{
  "n_layer": 19,
  "d_model": 192,
  "n_experts": 32,
  "experts_per_token": 4,
  "d_expert": 48,
  "d_shared_expert": 0,
  "activation": "swiglu",
  "moe_layers": [0, 1, 2, 3, 4, 5, 6, 7, 8, 9, 10, 11, 12, 13, 14, 15, 16, 17, 18],
  "router_score": "sigmoid",
  "normalize_top_k": true,
  "routed_scale": 1.0,
  "balance_loss": 0.00112,
  "balance_bias": true,
  "router_cosine_scale": 14.0,
  "init_std_router": 0.0233,
  "lr_router": 0.000515,
  "vocab_size": 4096,
  "norm": "rmsnorm",
  "norm_eps": 1e-06,
  "tie_embeddings": false,
  "optimizer": "adamw",
  "lr": 0.00365,
  "beta1": 0.9,
  "beta2": 0.95,
  "batch_tokens": [32768, 65536, 131072, 262144],
  "seq_len": 1024,
  "train_tokens": 251600000,
  "steps": 5663,
  "dataset": "wikipedia_en"
}
Below are experts of layer 13 (counted from 0) of a mixture-of-experts language model. Rows are named router (the router's row for the expert), down (a neuron's output weights, with its number) and show model dimensions 144-191. Each number is 128 + 24 x the weight over its row's rms, rounded and kept within 0 to 255. Numbers have three digits each.
After each expert's rows: "raises" lists some tokens whose logits its average output raises strongly, later layers aside. This comes from a sample of Wikipedia text that the model never trained on.

# expert 5
router:099169138163166131093164085134129123123099125119133134139106142145097137087128120102109147079120102160132099109148137096162116137155089141147131
down0:121147167133138133083136147157103115094147133128121134137099136128147097100135162124113143100143098082110135119115111112079086167143107120132164
down1:144125160117137165137138133167128082132155146159111100124127094161145124152123087103137158131143163103123147116101119156125144154129137139195130
down2:126165148116112142118127125086115126107149162113118129142136153148133144147146140092180129090104128184129150166126135149112135131145126126148100
down3:075101137141152135128126138126123147112096097108131089130136142094143139146107135095139108168114154117129134120119123120163121115102117142086127
down4:116178087143081127148118146124167153081144150102158143124111080131087152145148119104141106122132140129102137105128125128061112135085114071147122
down5:095125110149141048124135136128097144183134161123089133090131099150129149130115151174152142121110128124113101133094119097128115143147130126113133
down6:170174165067102150137123133163167135121120131121137091137123111132156094151096160122142078114109117189154126117139132107091137131115129110096107
raises: "ins", "an", "in", "us", "a", "o"

# expert 21
router:119091111142157092134129142126133135154140126134153109106125143164127125105132159166142128074133108102141138168164101138161155072132124177115134
down0:123142144120096120102145156151131086103099117122148074125104116146103134112120144112143136133089119132109123123159130120139113128120128101103094
down1:139151106065134155148103156159121122126086116080125166123122103147125152141121132134182138130120118121143149150121170125151127095135109137092111
down2:114181140110157154095124120122157154162104130140063106120164150083144147151102138131099126169152160128146139114123136119144127133161154094151110
down3:132161112134104140109154092158092127130170105092180101123151097098095099122114127125143094130147136172124128137111134143104156134098143149138098
down4:183137165067153164069154084121145175120119114128153128157130133115117158160094115141153108170102184143165155085106125135171157138138099094158129
down5:134136117128107109160135141107131136111140116119165099174141155095100142112153126098154145148122133121151108083103095127135114098142134099122114
down6:148156124129142090133085092117095148100150097112136121173158106149138113072098122115140155131151108118100173148162120083136082118104103131100088
raises: "ing", "o", "y"

# expert 30
router:142137119149163122149160113143142143133086148165153152144136115126092122127126140110128117090082106168092153106178093119155113166119128147131122
down0:132131160129143111125159179125089125124081106105166082091131182133157102195155114161115133138111117133167113142147108110127132148152074152140122
down1:090113112077140103141109180149136160170159159126122099140150132133152114116098143083107107110143107114099141079127097083118160114112163116080164
down2:128126158112147121134129108139130138113098131122113127125136115101161153129120095138096130127141122144153098142133109125173114141115105152154076
down3:105120109075137129143077152125157116103118122177099150179123143123108138140146100074117115110136137135150116123135111151105107104129111123172133
down4:151132141157131130154148177132126104129082118108157104117154117140132147123144131128122172137147131050099189099126147121134125128168074110105089
down5:136126138119166131099094150149126104141119109087134103155116121099129146135151137150154123150107096160134155143125130076088111099145099151148085
down6:124094111128112098106147156146087105057134139085084117137087139145134135138148116142132137106105166105116091148132141094126091121115099151123151
raises: "an", "a", "i", "e", "ce", "se"

# expert 20
router:103120120139128106130093129085130144133091154154117163162139156139125132134144193125108113125095115098138128093143114086150164137155123153132094
down0:118110120127127075135163162092095108138147147157113162163147136179143130135122153155152095141126106148142113163075162145085106150147114103101158
down1:104119182119084134124141104119110148140107128118193138111117138127127119090104147113134142179135122117125117155132139111144140093126153173137095
down2:171128180095141175116115125149155097133130130113115133120151129161121129117137103140127128139158153129147095149165148142097108123086152193128136
down3:095133141104129118086118122149088101147139137122114148120137136168111124158130154082147145184138103148148119114141111134150137121138139132119123
down4:122167087124133136128157144105124150152105122154101152123160124130101134108158109091120138104081126136100170172144121099134148130110128129128071
down5:130092136119124140135128116116090113116128101142088136095137159091089117123125123125097136127143151140105133139115151151178098088053102102118113
down6:099132144102161109104152118141090145155106103106145129079121111109146152176152074118105187082133145163124157131121123183111129147103153082101118
raises: "s", "r", "en", "p", "a", "l"

# expert 28
router:097138115125127123116136109121117139088127112116122103118089164154126112121129138122122146095152117091161123138110092122147117120143077142134088
down0:150099098108140090135116094133127129207126172098139161146118155114125100158165130133102090106155078101110158107151134135179124120120157102125148
down1:143128079129086116108078112174167169143110147134115098103103117111151140138127106139202124127103139067156097137107114150150097135104087165118114
down2:144146121103150136133109131145149112100140119149123165139148112149147164136116110125092159139111126124152155093158149154165129162127117104121113
down3:175150200127142128103112144125141095116095110083104109123104129132116125118156172086143114165144102112132138139114110135134146104126143112128079
down4:133150129090112129111139084145138099159097101097097148148146125143146126117145086072127113152168125175077119106103094135067156132125103158120148
down5:152132140180132083129114146122097096163137165130128186108130140126121139144130127105139130103135124151132144186122121125141102151121068160134117
down6:116124101128138143150127128141144107117114108146145142169167109133134128167115158126189118142119136162141114172126098149103077130128108168135116
raises: " ", "s", "-"

# expert 13
router:097131151163147116106161119156112156124129108166120134116099127144147105113128164157119103098083110150129072115141145072153104158125110107099119
down0:142131179139178123135148126128136109179127104154134170109106137150118101131148137126120158113097143137146126145112102071172145134125113107142146
down1:158124121126138140122164120114172157133125122165138100102092142156113151154131145108113114169103119135098101138146105134123157124127092151142118
down2:111167129151134127134134093123140164156145108094116192106166126068160146151102101158136136120122145154131138122140152044126154117107146160114109
down3:107153088122145104146127065129125128085099095148101140081144116098130140115118140142167124178126151124077128112132136120112100124165120141152117
down4:152135180085120116093132137134115111153135152144109152083100154119109127146107119116167120133143142134160129138126104108097129116148121145109137
down5:135120139093135146138116119143132133141099156113101072127094070142137125118156163132134144160085162103134139123127166084104122173185133151111133
down6:117111114111150094120114131102130144134095132095156129120146132133121127118126159088118149073155124150134162108096102135128114138129130100135091
raises: "e", "m", "es", "er", "x", "on"